From a checkpoint of a small mixture-of-experts model trained on Wikipedia.
Training: a variant of Adam for the experts, 4113 steps.
Below are experts of layer 6 (counted from 0) of a mixture-of-experts language model. Rows are named router (the router's row for the expert), down (a neuron's output weights, with its number) and show model dimensions 128-255. Each number is 128 + 24 x the weight over its row's rms, rounded and kept within 0 to 255. Numbers have three digits each.
After each expert's rows: a language model's description of what the expert responds to. This comes from a sample of Wikipedia text that the model never trained on.

# expert 61
router:110094149160126136131112141120115164124103150109106102128112120201160122092160115125109134113165122097158125116138105107149114105135104097114128150124151092143141117152120131133106141080157127109123089108110082134097130109115137136147134124110115108157165132134170146162131165148153115156080159101113116121112138148138127081110160140136101184146121098159106078169091111114144127103146
down0:107162113130145121152108102128145112134127134107082125103087116138093102160154120154146103130120156137132176137170166145151118092149111168108173142116106090128140132111127096121118125094147095134128140101155099130104116165172133101102112137172163131178101122156135137149137149091107152167190111137118115112118123118122122127118098126148131114173174140076139075143135121127098135111092
down1:169139133136152124128130090108164089086154127154135114144133123116089155111135126127154126161137123092159084141160102108134098177115142157145097142161139166127107180168151110125122127085095138136124083105154156143129143128172090113131147125158103177115093131118126109111170121143119126138124151134115141126110157129151125120148126119133088146134115115132179132125123105102135137102097
down2:129179106053114128150100143100105105092132116099155169104132153148137112160120153115098126138087163149144146113119173142116116116107131113141147138113094125138157114151089139108088139126133133130103132097125132135118163119120129148113118199162125123088187134124120142114151102145158134128119130140135110147123144140093146145135105133133119082116125146148137120149131131089139112123127
down3:088139121113071080167156110133111141130135132145126134127149167119177106130118130128116109118101143156094163158115131115166082136138147140113134109138147139118126091143091136136096123160134186126115125157155135079176133128085085103151126097084095121145160115147147122109100144115119122132119131130103126107111161146116131127134147155115145110138122125109117149143168113083096106125122
down4:115095118087131133123136136176153128129107103134096132105163127136140094150135142127154144127111146114104099125159130134141126146180129141112127122133087156147125139123159093133150168132131137164080134154123109122115127112095089145179141096094115107142086159134068093126135140145121133129136165160099142101101156154096190116134114115079142099112128112154128094132119134153094117142128
It responds to: Verbs like received, awarded, stated, is, was, and the objects following them in review or attribution sentences, like gave it 4 stars.

# expert 5
router:116110165110118127104153151141112150172137098128077147119156111173110113139133099113177118171153145104138126117162146098143137137135137120168149115162138149109121133135160102145124166112147165142167130143157140114111153147113149122156157114114146147122150144138072153121096099163181102123141108131132157081124112127114150123151149169110155142144110124167098114126129119137177103130134
down0:096156093149100136098120157117146134139144071119169133094140106130115129115137097153141077086067096140104159100093085153168147148133146104110130097081103174142135112157147112110108173139167142133077129160104117128106102132133188123114118085126160143172127125147123107127109117147115126088127141131107092113121121174157170185135110122140140168110102154167133176113151155080116098155167
down1:128160096128115148169105106112137116207135143130112170106129143108083143162139122125146120108112093137169100076122152135162100108112135098126139139109104140148158124131165148127124137083144089131134117091149141104131119114101085127135131187118109137127115089151139139136134093109155117174133170108142149121129152128157099096122098179136122096110115145130117093157142120112137150147119
down2:139182171144136131113147177158130092116170119109147129131125116160120108160135089140085151155096081151156144087123134130076150134160121144154160119159142125113130162109129128072152145155125120109151088140137164127098108127130117109133085114115118158103131166154103137093139126090121098115145113111131106165158126143147110148143124155121123110106102098134101088134138126149131110130173
down3:123107145114111141123112157132135156098140135093167130182127167147088129113156129107165125116109170145179090105089100126157125103093116142164180167152105156148155147103132125138156146133096135155134154109130145123092159137151107146129176117148087130185138158130153129097104099138084130148112132111157112127028143164123119099132109138131138102169118135110078112126153121136132119118178
down4:129167146109111107073163093164134117124143110156157139120100122097109114118155107178111139101125128106129126094137145149114152114106111115123101148132127120139130090178121143126112123155113122173156150126111107155145102092143137122135155102152130132111108166128131139112119095141137136158081134131122133163089168172113111125102134163131138083123095131160140117137157109147144172135105
It responds to: Opening words of book, work and organization titles, especially The and capitalized adjectives, such as The Oxford Companion, New, Social.

# expert 62
router:106075141112101128129131157119135128104152151159111122140160093160122102147105142092114138117110193119134109099181109123123135170149148134126085140139074117105096136114136132110120188107115126123136180160121147123101122128106147125147106113101117122176108159142085111118075141166146140136148163145124122092166094116078132137154149138127152158179104091164090105171133081145122131124119
down0:138113114133164161125115096140121120165127120124142112132138064139104106154129139151153130134138143139117120168111104162162137120113129117141133119167143112149146160120093134111123127122143136173111120094114169117160132144106089100154154097162130152071141124127130150103111168128133137143164084111162112126115083159132119115121113105150121126173118104106164092125158100116134106146142
down1:107183097119139200142084154135146061119117123174161137107141141147127135114144100134086122114161165140130152098098159119107139083127104105118149117123140114112140109134121118128159118114128156158064166112139110161160174150180095135160127169115128087124122127158137117150136087101147132157161124114145108114134150122095092114109134109141136113107157145114131153160108093119133113110125
down2:142139132116161086135125112145125123116074134150097128105137148143113151083128115115095079100142134125138126145156113131143118100147110145117103190129125139127121118130132153136132124102127080136151110129124131179128148135151127134134125132144106165117102159084130150127127119093118097141116158185139127161156157130128106102137154173106088087137153106078120168123172109108109138138148
down3:138170134150107114145127096105120141171137161123094180140152131164099124112128140157133121157122133119143115104112106156116138112133176133140097129151120112150120152145158156175167152154131101172151142126119125168121118121121154070139121155136100134144128123093117158116136162105148139138136125139089121162124122126136107150168100166128171099139146184095104067133161136114142124155115
down4:140158116144089108137130113136131118158136146117139107126126121084122107117051106105092125141129152118138159107127160121155089117127117103116128173105140133099139136156152136118093141090118108120127140133125081166152134121119075120144150129089124117167135156093122133144101146165110112105103173119151158127100126141110116122142120170117153148134126093112120094151172117141151163149111
It responds to: Head nouns of institution names such as University, School, Academy, Museum, Society, plus adjectives like Jewish and Methodist before them.

# expert 23
router:151117140115116122109138167098128129101139131121110121101143094138147080133110139158142152150120125145114128162141110108130126126180135113127141154139112138092109137113152108134107121143125124120152131101120113102109126141130151110118113134079162096180118133120062136105093112121130154141153103115130152106126120132122139140131123162112125143182118074120113095127135112172169121142167
down0:120140104132128107137100123112131119143134137098124130077160120158157153121163119162141152089159098105111164129131111150149151101137155122112139104104124063136105147158117133139116119102143155093151124128122102101121103135133142150143117106133138077117124131106170126092150111103144132134138111133188072156135119123159157088111089136089128109122120142162109153112126137125110126163130
down1:103180130126122117123115112135140152062134061139105142141095142157138163130129089139127129097131120102136098136124130150113123128123176107151138128142112142153132137132129122139154105105098116132099127124156117109182115107114097143138142165127103153121146128119127144119136114150150142088105113171109128162161120111128096145134095116100148136098125136134137116134180142139109128093103
down2:161154121139152127154135123119165127105136135090140107165142125121102104152139114083138190124106136133111127141109130137079125122123065138144096150136137099122103142141176137155121136086119155152126141141108061130135117139149139085156128100111128123089140158135083137113145158153167118139129164116151143134134150132121116159122119128130106094114111093136129108123149121122114156128141
down3:113116130134146118143102148173087078077137086136130133111131143110163115142133198148116110113088110090159143147108154102125161125124110082182101099122127100144120124129106126133130077148140120104131154136168120148143120110124139131132142119129171130120128123125120108128130098129070129154146105130165116101102121106142105114095161139144076141138125118107148130133126126113136167110135
down4:167098142093128135129075098140140097076147090108105087135141167139109109120121153139124137099100147141142171150142120147124070132144130120118133095165124124135131155103080133153129129132083099119159133123088153116144162164143090117131116111131140171128129137119134146157138128164119116173115151142135129130142161115174122108093152149118074103102132141141120119126110148136125111119110
It responds to: Given names, titles and place-name parts in lists, election tables and addresses, such as Thomas, Earl, London, -ley, Live Oak Street.

# expert 47
router:131137140088128109116118181111129144107099103128098096106119074147125114130108143099138136180112163119114123133192132144134133140173139126119083155134135146123133154131143128128162173091176135115143114133117125120105146114123191117127142119163126117111127142145115143133088125111112141108130155136098114126158121099164125157138108159158098099156142086161093127136147120155136121114113
down0:127104135079076139103098134122135167107130132114112086124157143167145075135148150123143119156136165104122099100192095135152099162136137110096115117125094134151131153163158111173138151136120152106159167135154154122126171108121142143127147165093111126179166186152094149128099165133167118132125106132115124100134148111075150077164177151098148173164116139130120108147153119138160155138132
down1:162134140111133114099117150112136159083171104157132081078116165110134126154131176125156103102101107118144113136146120116116170179168121119089102133171100182114112107162111135117122145138130176158167088083110152148177117160096084123144138102113134163100133119143079104132119125156163138145136129102128147096065139115094132126117130110120146120116138170115138121091078120134177126137118
down2:083122118189121121098091173104118121128141136110117130157150131146135097133134148085155151144139148147083109081191186118139147116156131133110111131070110163074125096084144122152170113159140143115136105122168130125116094127138144156140124134109151153149153143141124111148142119187110114145130146189135143118143103126165110162107138161138078133144119117163140116154123129112150115147123
down3:157136121097120158138111127119123098100079111137135112137162114142150106151173102143131141147112145140165147126112134147164116128118091154150126175064179110122146134126122110162135123139147093184107156172104102092108160144098140134139143122171111109118125120125134114135105118112138132092145106147134128161146112129114147116129146081169110124121123151174128085144145137118123142126096
down4:121170100137174141160149116133096148122130109115143138086136133109139106146166135135139129112133114134117096127110122129123130141128129098139166145114164128150132138157115111140093116109100088134132146104118116114174089128133146113125119139146157136109105114112113140082159134104115112133140151114137104187109127112101127095124100140075178141146150140131137117091139128187156133139104
It responds to: Policy and institution adjectives such as Federal, Foreign, Marine, plus sentence-final periods and commas in government, law or science text.

# expert 34
router:085046162146144128152125143122108095130123130135113144150117110166116116134098139105136142119110117099162162142129108071140115126130092146123124131101078125127121108127124090133134116141146114145160123115152146081071126107141142085116162122108112090185170153110094115153182167157141125093130142073110145134147122105138110143119119167121139121129084114148120123134126118158126168123171
down0:136112149166093093112140087112095150140143124113133150152122088100105083102113152127090116117109102144134143084114137127076146138146144147103137142165112140125123126084117155127154101124136157166130124150138105140114143140112113131145117112150125115123063156161139151110125145144126143102092132160113185155151079124161111122132100110117102091113125167164070131141132134143129139120139
down1:136129122161167150144078106096120123112107144139164097145118114121150078114106097126143147155146152158126147110100121121103137107114137152176147121123131135113127144118126151151119145127127120100131128140120115163129113125146104127184128124156149100133141122098142121080124176144085142160141103148127147161114124092123129160124156122137126105110111124137139112170129103107135111152135
down2:115126128134120150097096113127126113110113142107155147133106130136134088129095127129142123111130132071125148164101107149125148130096092105133137175153089166126128136064134126117162078129127124121101096153140102157139100126126131113124099115117126106129165102149132125150097166145107149190129103132147172114151125073151134140180160088136075129085179141121103123123131181100140141091107
down3:100126106126149124137107119121121073138126137119096160139143129133129140131126119132102119116126135129156138124137155122143145096126129127112140147118156118105112130079145152099106100096151141173098132114121136180105114116160104122107108176121130115113071134163138196164116086116142131178173135124144139114120189126072111096136105123110155133140165180171142145124166149113159125093116
down4:124142118168122178130147127109171088135140147133120131151125131116152092160172140123110131136171115126135127124153150123126153169106122145149140113144134115103156135137175098105170121139135113097113127113094076140128122111140114121122112106101124176080110076126147074169120137165124117158157097139117126154187144157136086142101102148114146128066114130156120148149149122145108101170162
It responds to: Pronouns, was, and career words in sportsperson biographies, such as He signed, was sent out on loan, career, plus position codes.

# expert 22
router:140112157112105171090123167125111145138119129101078112124166117143133163166132174105141149130116120113127163121140135119123143165144129116111144084141175144132175195095153101172124170102151111135139149123116129147095149121139125145156133133117167098110152131101138180117139102173115101119140133068113114126171132122143124111076133149139141112139097077161088081119102096147151114113104
down0:138124134115136151096157115130119156103134147167092111131159160124112152149080138150150135135153107142094151148112106118141125141113119078146160135131128113129104086139122118128140132139138188140155123146117144120137127119108130151118123136117093147186132129111073100101120121123104135133128150109114171129108150083084160092185166124146156156151121164130177133135126120139119154141118
down1:099136110133110100108130152114138137076125118093112129101090135154151119126088108110114121150111123141146133142146112139140126119108137116111168115109138150084117101152117149116134125133127169127153141151100121134145139153136133163132095092107118159170123160137125109171087177088144133150149137164129115123169145109109158074154130122172122148159160111101113124125155095133152129159111
down2:141122114137076099105118079154123130095139111093115116126146164164163168104102098095128125113127160136099089096142103107118124120134140141128095155078137117110155124109142146136100143118140150145112137101091131124128090140131113139134124110098135141120182142112155120134107145155119172100136131092128141149151073165148161142133116119117117101110096165112151127097131113115133155169078
down3:174128139122134100152086138091127122118122140128121146146100161121141158177128152135135109168126114182139119109096097119126099119085127124112109125131138104149110158097119112145097101157107145131122098110115167142132154197112116121107145118140125125145114095135057116125124119130152147129126098116185146109150133114161177107141124138075143153132112205159095170092125154108148103145159
down4:108144116113145110112099140126127147124116150162124161124108142111150103135140168098168107146132118078104126092169118113115166084114124119116110130121111156126164119081068157132115154121128098147143096124137144143107156122099128063147103111174112125080130135150123124123189118123156142096081126131149140153133110154159139126117127142159118116140154090155126124160120104152116108123146
It responds to: Infinitive to and modal verbs before a bare verb, such as would, can, may, must, in order to reach; also Romance particles like de.

# expert 53
router:100096128132099144156148133101117142160089146108138109076127072123138111118150127130146134136172118157126149140104178119158128160155151110146132174112119089169153177115127110110120166102177139132163154152092128094079136123147150105114169123125094112089141122094159110133098096131084127121116110116104110134145129110178130152099117160144097139163118129121162122125117138109150168137129
down0:093146122159141128127128160151166169139158132111121129135112139150111148157154166105124108139102108079121102115157138123134097122086141152147132116125136140092121122110081132118128110161119118138154089103158135114102115176126144157126139135153165110131106167129169132139154112138146161151210157177109148121158063132135136141188149134109126130139104101125104141118124166111084137095117
down1:144149116119109146108107077148130143136121067131117125146125153146097121132111111128164154125132134096135136121144143135106137140127096156114141147104148103133155142135153125134117117099107156098103110109108132130138146123105139156120061164137129117117090166130126150089064128137145125165155137102151132123113179128128142072155113121159139112159108152140133134127148116129139138135081
down2:136137079126140137120074131107104177155145144147109133127133133109070163141123146129099113115128125141105111096143104105160102182146131141104124103121141153113129111142112087131128112125139126107109113159137102138107129081101135140187074112101135085154074178148138129134127184166149135135140112126151111105097156162094132109073161120131135115114128135152094105152150127112142118133142
down3:148135129099101148121134126123112151096165116119083144097123128157087060135137124096124095130167112125128095166121094125156123129102161113119186141150108145116144131144131116088091107130137173152119141142140155144153121090134075112133094128130127112164146112147158091087120143095086140150130128104088118096143133108136141127136160103099123129142155125166136098120149144139119104152144
down4:091119079149080140165138140126109083130166124149089147149125137167151163169110139139110140127108139102134148114060136149137097111124183162141103144115132129106128082133133140126098138106123131146105111139157112159132104077119168142184155103170124157113147125105140133192133104120095148133133111140134098129088133109182173149156133100093123121147101180143103105129100184129139135115142
It responds to: Gradable quality words and their suffixes in critical or descriptive prose, such as high, well, greater, increasingly, costly.

# expert 2
router:160101104108087120149087158143147140126119137111113124087126125195126079148148133095129131161130156154148175106115121134142105143167100079131050120136116122103143157142141115133122164126147093129138154130085153141096151136129132164116100108122144084158114138129101105104100159136140157148148135092135141096096122092099138155158157144106144155134126087150110101150134117116175127135184
down0:157146141103129074112135119148117130156168137157154192173094128142124120149119146168102132090090179133130166131097138149141118157120107132130109160102136138151073114146115116117113163144097153141165125095103143128126108152102173126117139087136132133133125130189108139116084166141146116147177123143127129097076149162143135145149126112149135114136134109090121117169129136162118114150100
down1:112129103125148129123138168140068090180140183141146119136102142119117143129118156144129143147082141139128113117146137163124133124132149168133102146169118159116128100126118169096141142127152092108118089169101137154099156162115084106100092158111104111149119127157142126154115138089143138127143143145133120111156158128116130127078103076118118111163110174186175169091134129119150164112133
down2:120123161128133108134133158118089116166142146134118161132133125162115101154083135111090163130177154134180140137140130124126131114141107093066137133114132101170110141123127134129124115082146183087136105146169143129108136146139122112089136107125127118145144130134125139106126100121149133148131119101146171135148118138147134125136128093127112134141082117144124122142112110145143112110100
down3:131161131123111118099130127081145115120115131154133098124135172098114116107127132141091104130156146121147164119084112079152130146119132159155113147125097133082128140133132127149149134133134147122126113121096146123144135135114152118110123156137157109164161178143141108115136159110195129113146099149145123206158130127128110141110091144134142099135149104101105142158150114117116144158079
down4:162107085159156102131112113153133125136162121125100135124115115100148138095112135140131095088128121140114136147087113094167094080102138124180119113157168127132118126133098125152130095099125105108105131159098139127171101140095150100085154087131133134121145134133131099113108153120115112092148105110144098124147192150132079154160144134133114148117132179110150153144099132101119136135167
It responds to: First pieces of personal and place names, especially Irish, Scottish and English ones, such as Sir, Hugh, Patrick, Har(land), Carr(igtwohill).

# expert 44
router:121109135126155131121098127115170172142164087105114136073119127134109081159129126115141095161108139107115131112152144142143089150139183131146108131104142095118121127133077089085106156112130120096143137118149158099132131108132122121078125118126134138141137163149107136127107111137116131126152117070144115096169117099149143132149131150095136154124110160138116160136122100131173103127119
down0:137150113138059148109120148132112144121064146165098108144159108100120118116181141124147124095137115095101137141105146134112171139111102134108128111128114112114101125113121097156122153107129149129142122142108099130129154072079084146162131173135134108162120148120137149086146125152116120119133118115140145113131130139107114111152144171131135124157146155138115141107117102088105129123116
down1:140145167132105116086125135137114131115115123104143113131131110160120143182123137096175152094144130089178107075151154169102153096128133120144143157172096130120149149121148085129130136127136126117109129100075147120119105108136143124124104107143096114097082141163153118135143119141120083156077190132140192125101115120168146139136122143079131165130111132122173155109149092153144146154116
down2:141130127166149112095151067108098157127140121109115149094104123134137098186139150108140156127144125117107179135113175145131131106137147126141132115113142138116157111131129129117120130113132107125076114144141119138119149143102137115138119164171128150123158188105141090141111107150124144135156121131139141149126195152151111096145097164135127108151112120167101107112079124154140136163118
down3:126150137154108166070076131097134170161092159147077154121159135147103093117159113107148140128125143152155101143155086087134096147130115104119131138148108126150137106133126159137144114144108125127124174138138138139091083142097155089088125178087106132154137178156117092148119065116154148140147109154106086126102108114132156142120160131164152121123158113145144068100139106128157180152153
down4:102136127108141099134083165139084101104112156143147159116111158072137091043137176101113118116120128115140123136123136182141133156140156124153100078134088093118101137125101130147137143128102107127147124069149088113139128134098155131114130105113151156165121143104136136134089119087111132152126112125144112138117105101147137131135127166160128141126133145132088120115136153153122116105135
It responds to: Place-name words and locative terms in gazetteer text, such as New, San, Santa, High, Central, east, and is after town names.

# expert 48
router:150084117113089138118114167104141136165139119169135133098174140137163138181136123127114116118128124135117152139154112145133104107141142084125105079151130104119142165127172129104127191078078149121135120122117137140131129168149132101146132139107098127162115169122094136090094088114140131124155131135079142097134139073127143127162130143089141137172125123138155119100115103105210125125123
down0:162137110103137125124113148139115135133151112135129102110123133112123131106153136128100116130189145138131187129146127137146141109109111141127110112132151096112119092124158147157160196111122115093130126137135156130114128127149150112132106151127172157089128127142127143112099094124110139144152143137130146122077155133075161130126145093126124116184114139141130107128176154109153121126152
down1:173149154118144099153065126164118138153163124141140148148149111122120158169111122112169153108136120125143115178132150149114093127167137099086153152133098133138102125138130148125113099162113165116139112131135147089102128133123127102148160150135113104137118135161130133101137124135147110143128143163166128117133136138096104163141121085097113158140146132099116118115137138112177169146178
down2:158112151143091148146093147145155111083086133113149164108125102096101147156132117092110123108119117104163129131097113133136154163098113116140082141136087102134164194124128146173134100145123141163119184159104136071108157129121100175097143145117132142085147123120128093141112143113074133139152105135124155137131198169141144135126171165134158185133128117117127092161108122122113120131122
down3:146147116167120122142148106143090100136130114138146062122138161075165131144100180126144098142111134149127139134118137171124162190106170132131079140151133124148130165109138117155114072132094118158111093112125132164135104105115124025148116109140128154100135126112106095122120121085183129099107087141108106099127130130139079177125158159151130107159107095097138109137121182155114139132128
down4:109146104138122133141130111080140154120091111139127118119122145163178128133148111102143103111104111131127133155138112126145126134090127128144127121113108124161138139173148111133155121102168105111107147128092143113134155086124125106127087134115108094133101169156127130154138140100131176153153077140156112133138083097137101112095151128081155169122117089116137094103117143147128124109130
It responds to: First pieces of proper names and titles at cell or list starts, such as The, Vol, Ret, Har, Cir(cassians), Isabel(a).

# expert 31
router:139056145157110131102128157106119168153108123125119117135121099136104135121164099127146110142140101102102088118130132124115136132148152109145085105177129109138105102133098073093130127170138146114129110104100142094097150143116110136156091116054136133122119150106070128133090120140120114143142135094101140121118129130094176121180184112130135137137118109190120112131116144113139153138140
down0:138148161148125124088135129139140151096140139124153121151115133128152144104100120111136132094147124139132131150139144126098116177073100127109130133123099144151136074151119083146135103126130093116128089151130102110095138100127202129136104158111149125149131087156118118154131130125087110094138123141132098154149169128123118106084106115110148162141114066152131143138124101080115106122114
down1:103131123131117144158182092094135159107124139107117119117165156105111152144112120134133130082090129144121151123112171134158120129112105152130123171138124164088095109153116119152134122122144113103143112133083135116138135177149151125131128127111148139104130101129138128107112135088144133194092116135118101107171109145114089170086104102150129131156150152090095117124114135143107109151118
down2:139113157128136164128115122133117160161181133176040107152117140086169145107137142125146127125117106180148134127137167128124129122129141146155116129131154087083146147156145111156133165129122143136153148147128069150179151121103086168154130130143176147175151114113131101147156115112115130158114133150127133150150090101128182123139087158150178144124106126119129139124125111130141137111107
down3:065157140110091160140149106100113134162124086108117094095159098185130133120160121071122135153125066087158125144128133085123129151138145117146159125095099141120117118141119147140186100125137100116131184101103107138115134104097110093112144136124085128139107101136146114120134127106120122100131157166127121150143117116142113159115136153187150094151172095134130090078121071162113186119139
down4:115132147147136133116148165111149123163136196126114132124128100088109144121099114140120071173140113120116116136131116112126126109089125118083131138055095132139106145118117128086131144130127126143116105115127076129166104168157099181108110111161153141083130150146129104155121144130146092187143110095127121133104160127116116104142114167155133149117125123174136181082129162141132136108097
It responds to: Chinese, Korean and Taiwanese romanized name pieces such as Hung, Han, Su, plus raw CJK byte pieces and other South and Southeast Asian name fragments.

# expert 1
router:152099113123128168118117129126101156136132112125112084092139128132138104112134116140121139103155172131164139066165140115139113157127147073155135105121103098111150144116139163166130171154094150133145156116102182144134145107130121144130159146137134125144167096178062152115126123146147105124144122124123139107137153126133121124132163175150120146167100107143107101117116127141149118139146
down0:162115105133121118123118152132129092143105146138151127113140110120148096106111135132125167148132086097167141129102134201098128145105092137103096124134138120122139107120101114106149130146125113151139135096158190118174096114141156110125127152143175145137140145117101163121136123158156102121134149120147120151172145086144108126137127079086136116134123134187147145136132119160120107087158
down1:122162131117148134110139130097144112136136100160079096105119155108108156113111076149146124169126117151116112148127145118084147139143173127092155112136113131127131110143132097175190112122116132138086132096164133145126117120098121119115115103153123149131076130103112149151157136124135126110082157124168136119125118085129134129172135128163159093199165139107124155128129118155131140114158
down2:091151140124119150121123150154133169148114066166137075108136118121117151165168096143118110080108100108081175120103131107156120133103129143133105130158114118107114149179149117100178164111116136140116084130108092106104104129115128145166100096142118102191112135070129149128117149139127068108091138154128156113109119121087130130130101112099113133111167128104151132136120141091134167157147
down3:108111126079133126126121135123108150100090115114139155130093140115140140121134109129175124133130126129154082123107104094138101110143120168138135149140133117125130125132100129129125101148090116112137131163099109102123110110111088117137091125156126120171093157124151177151168151117107100121157123120147080085137099133156126113120136105136111105121133134161149120121151140152147096159185
down4:108133101137142144150141176136131125101177128165084160141100097197123197150098158149128145123173131113123160164141113118159106131125089124079140127130116102152113119128135064120117101136140114146094117107128145147138142108115160152127105152128093164131169088143120139165137100121131127179122112114145128114100166148135095131127129095077129130132164103131056117134188115124129152137132
It responds to: Word-starting pieces like con, pro, pre in scientific terms, plus table pipes, dashes and parentheses in stats tables and lists.

# expert 12
router:111105130124096135140150149135111113148135178133095121099142104160137121124098100158114096133113146118158124134144093131121095141156132122148118151098116134170141117149136116121139125155110152138162119123107128110116104110107129128142126126152145119150167122139071138119121121159136117117143133113127134144110112134120120088107174117143140158163110087154106092110151103153168137152136
down0:096139105126143118097148119157108157123115085158114153132169136114121166119146119136189103116166130062143108106153149153128147145057126146143125163137103111105128137120138163118120161118157124165123139163115134130118160120112116137107114094057109127157123111173066114138108118095160132156143104145153163141112151160136142126173097118128101111124126112131118089150096101151145121135097
down1:135144100067102145103178152112153153132159119120096114093114129163137136126136127056126136148147130125122132149158130110144111155088141144067117133144124110108158106128137132132108157157130134154130157142113136126120147105119065088154138118070118136099163154153112130133082130107175123102134130135127130110113163104101104135141137132123133104114117136157114105158139101137129131103105
down2:176152125118110130102143108130146147122126122133099119123127116168131143103141148077139126176178131134080160119135119122133126117130112136138126125147109092106129119126104082142117151123150141114129108137091089141093136158125128126109130144091143076111166098147129147134104162135089128111148131137137192150124124081120169135121119155106101147128105122100130162103173112111112082101130
down3:133104137143158169102122138104150174131097133179212123104127122164107196129175110104111136144126113119111143132129159121124182151163114123117096136139126112121118129131133107125097124136133103104148127135104102112096145153120118157135118103118107131124079135085158091172116104112153146153135137138148149124107125136132162130113152179090148117071130122115167146137139125113117140129104
down4:162141115106145112125114120153120157179098146106125168093084144109102141177124120134162123112181107152131128166112185135149146140102112131100104112171132138106111123102170131146125136080127119209111124141128117113116168111118093132119112136126153180108165109160123132115132152120094105128125114138157109144137131126155146156103131118124119088125146108136128101112072162114136133127110
It responds to: Subject pronouns and the final pieces of personal surnames at sentence start before a verb, such as he, she, who, -ett.

# expert 7
router:095088112122117178090135138142148143087116148133088155136134108163141120170114126083205141140134107119164101119156151119125094147159162120172132111098119133129149173097142104141120145122165140131128122099097146121131137128127146138146129124131143081175127141081078152121108109144178153105153125130115139116151109126099171152137167135098157130128097066144117116103148070168107142120122
down0:146166135175117137094176155084132098107151121136158142133127099160156151135111130147161118143110174128104139087132126157145113119096148105145111155129133099162119124106123100106097096104112107115106126124115127117122131129108112135111203165129119094145148123095122118136140157132120090086127107110128132091127105162143096117120108192151141123147101068136135103147124155137138128161147
down1:122115129114137130101128124165142135136145126112115181145151176139136150106112149148138140110078096144110148079127149095139147129135135137134118165137109162116147120175102120143125155086112086162113069106102169158075173162140135094162114147147140143103131122148118129127152101141147104135139158125163123132144102115151136144147107120121135155120125178151131160125093112119095119162136
down2:143145124087089085143146144118108151112179147136099142148119130136135121139154134135138097107098120162163109169179155088114153148147109124113168091137147184105138142108107140164079115118129130117157119109130168170178117082130158122112143113130075088127091104114125188120152105143132086111164129109133120127126136137134129140101156143109115135098123148122173138116140135160089160090116
down3:165090148129127111114127148136133138126165145113096131130110114153150134128081124116116140107119119126195084143150108148093176169145154137109127124158150153146172175106125118147119109149084115105148149115082169118154123101173173152118134155139069120124064128118117155114130097131140116094115147112136124117108123180136141131118159113123105128101139115096143139140146141157109096082108
down4:193139151146106127148160123107129141111109104122145144089145166113142174171124102117154126144127123114153131136138131108103161118129136097107136134098138134159118104122109116122110119093123149064155149127141100097119130134110108139110113130105138125129079121104119134075110129134087138138103143122115124061167112106140167084136125154118121120165142119134143108144098142148117134134092
It responds to: Pieces of Finnish, Polish, Danish, Dutch and similar words with diacritics such as ä, ö, ø, plus names like van and Sch.

# expert 30
router:131101168126125159093103155130143169104117130093102140124115130149141080148145124114134154155147127102144106122151087123138101161136151106141095127160142127095127136190125103112138163087128138145174115094099136117115141118092145108181114161102142111149127136119091126161149097180155128137155132077121126108137158118110150116156169126122139148143104106122136153105136094119101120126142
down0:124166126143113144130140103145100113145125128136105111137135105171125123103129153129135112112174109118134140147150122087081088143101120120145129108144085102095108160146136144143143123120128137122122183119119119118126110106108175163141118132123132127123116128125162115130129105142131155164149143131158159127132146140148132170124149147117135170156099097151166112138130104142153161180177
down1:122145107107102136105154124169135118114163131140126147126105072196112156133125119164095102141073132146158144127127147129130111122097122118131182129126108125089130130116155156122132180099125109142152108166110112167131174104118134066150132143156126100132096108172121126155134105146171114152151161122115131098109109102076127115162163111165095138134163092147135107131123140169134181127081
down2:100149127105099170112160117114098094107141146132112148081140079079111123126139129117138087169136065153139147123095140146161139108142137118169123116103086065131105138183140126126156131187132104136126168140100107162123127123133129161147141102116118080102119111150136107129123121137115117127135183162132121099111127133133122164117119109098123128139151150152092144096112114106131115138143
down3:098159150147125128142132165137125089165142114070123137172135115141140113140149130144088100139125088176092105167093207114112158155123154127105110114109126104088139142112102125089139151130139145091118141144073105133136145105128135106129153151136132140101081097148171132125169151107140165157138107161081113142114140099160118122109108162080146135105113146142109128132137139114118123129125
down4:174148127113127099161180089119116130140142148099126102110126123159082097137098111157106155104115139147133113145165118123110133092092120094128111164125118148166113145098108093126120161130141116079136111111131122136175144133128112088175106153111143161121117127087110122146116107086145112152140117106105142120136094167092118153090114131100093133112076128119174131147180132119138137144108
It responds to: Month abbreviations, No, times and field labels in table cells of fight records and discographies, such as Jan, Sep, No, 3:37.

# expert 8
router:108088120131095153086113153134102145127118162128128105140169123172157111155154127103151130142112139113094095122155118131142127134119145078118120154158127165106107133096156118118139127130134146138110135145136155102096123094123132158095087116114137113159153168151082118168153111130114118102123124090132132119124103128135149151111154133125147145113089096140084130141144105137147103164139
down1:072120128149111159139142103131124160110155124107123128159099153113143120156141118140114143121152115133088115140117128109161136134119127167126121085148116140159139125099111116178117159113136101156132081141137120151170122149110118134157105129120107105126137119086111093125112115131132134101163151124097122156098121149137148148134145143131129124116122118141112089105136127133188115088166
down2:160102150199129100146123106138130109152113107142149099158128128129139152131138160158140117113114106135159097114109113121117171144123132125109140144147109125110147117135108146123099168102151104084113145144133115109124072091120171141134169121100126115124102114098134150143141135150074173111136109142126147122112156118164121177122122097164164114105164163097177099154166114123109114138093
down3:113154190150149165114101137120128124105160103160115088114084102143092131148142102147133121123140149168112168151117138116136100088128132149118120135101143171146162140103096138116100120121155139106119119161115157176110081122100125155156130184142134137128118114143118142145115108147115123160135160116145132170134122175136135149126070148158109122113184113138138111132127133142138153078096
down4:139169131107123145113144114110124118134137121114117124133140124160156132093129172149135133110126151123120110123089129111149131104108112079116166149132130142129118155145121124141163177131121130106165099131108144096099122145100116111165124111169098164114123081182110123126160130137126105123113155137151124168109130122148094125111112129145148128105146110141122136109110089100092124133168
down5:097121093158166122172132078121155111122104117130123112088079096089070134143113158186099086100139122144138157160141147149113138122089126110146151108146121115137130117078111141082138116125140161110085171142185092169142108125162085084132093144119153114124104137110170114163178120142147129124133137136095119104125179131145163112127122158103145134089141115130160155147109127064144101128150
It responds to: Digit pieces inside model codes and road or ship numbers (A29, S10) plus sentence-initial He or She in biographies.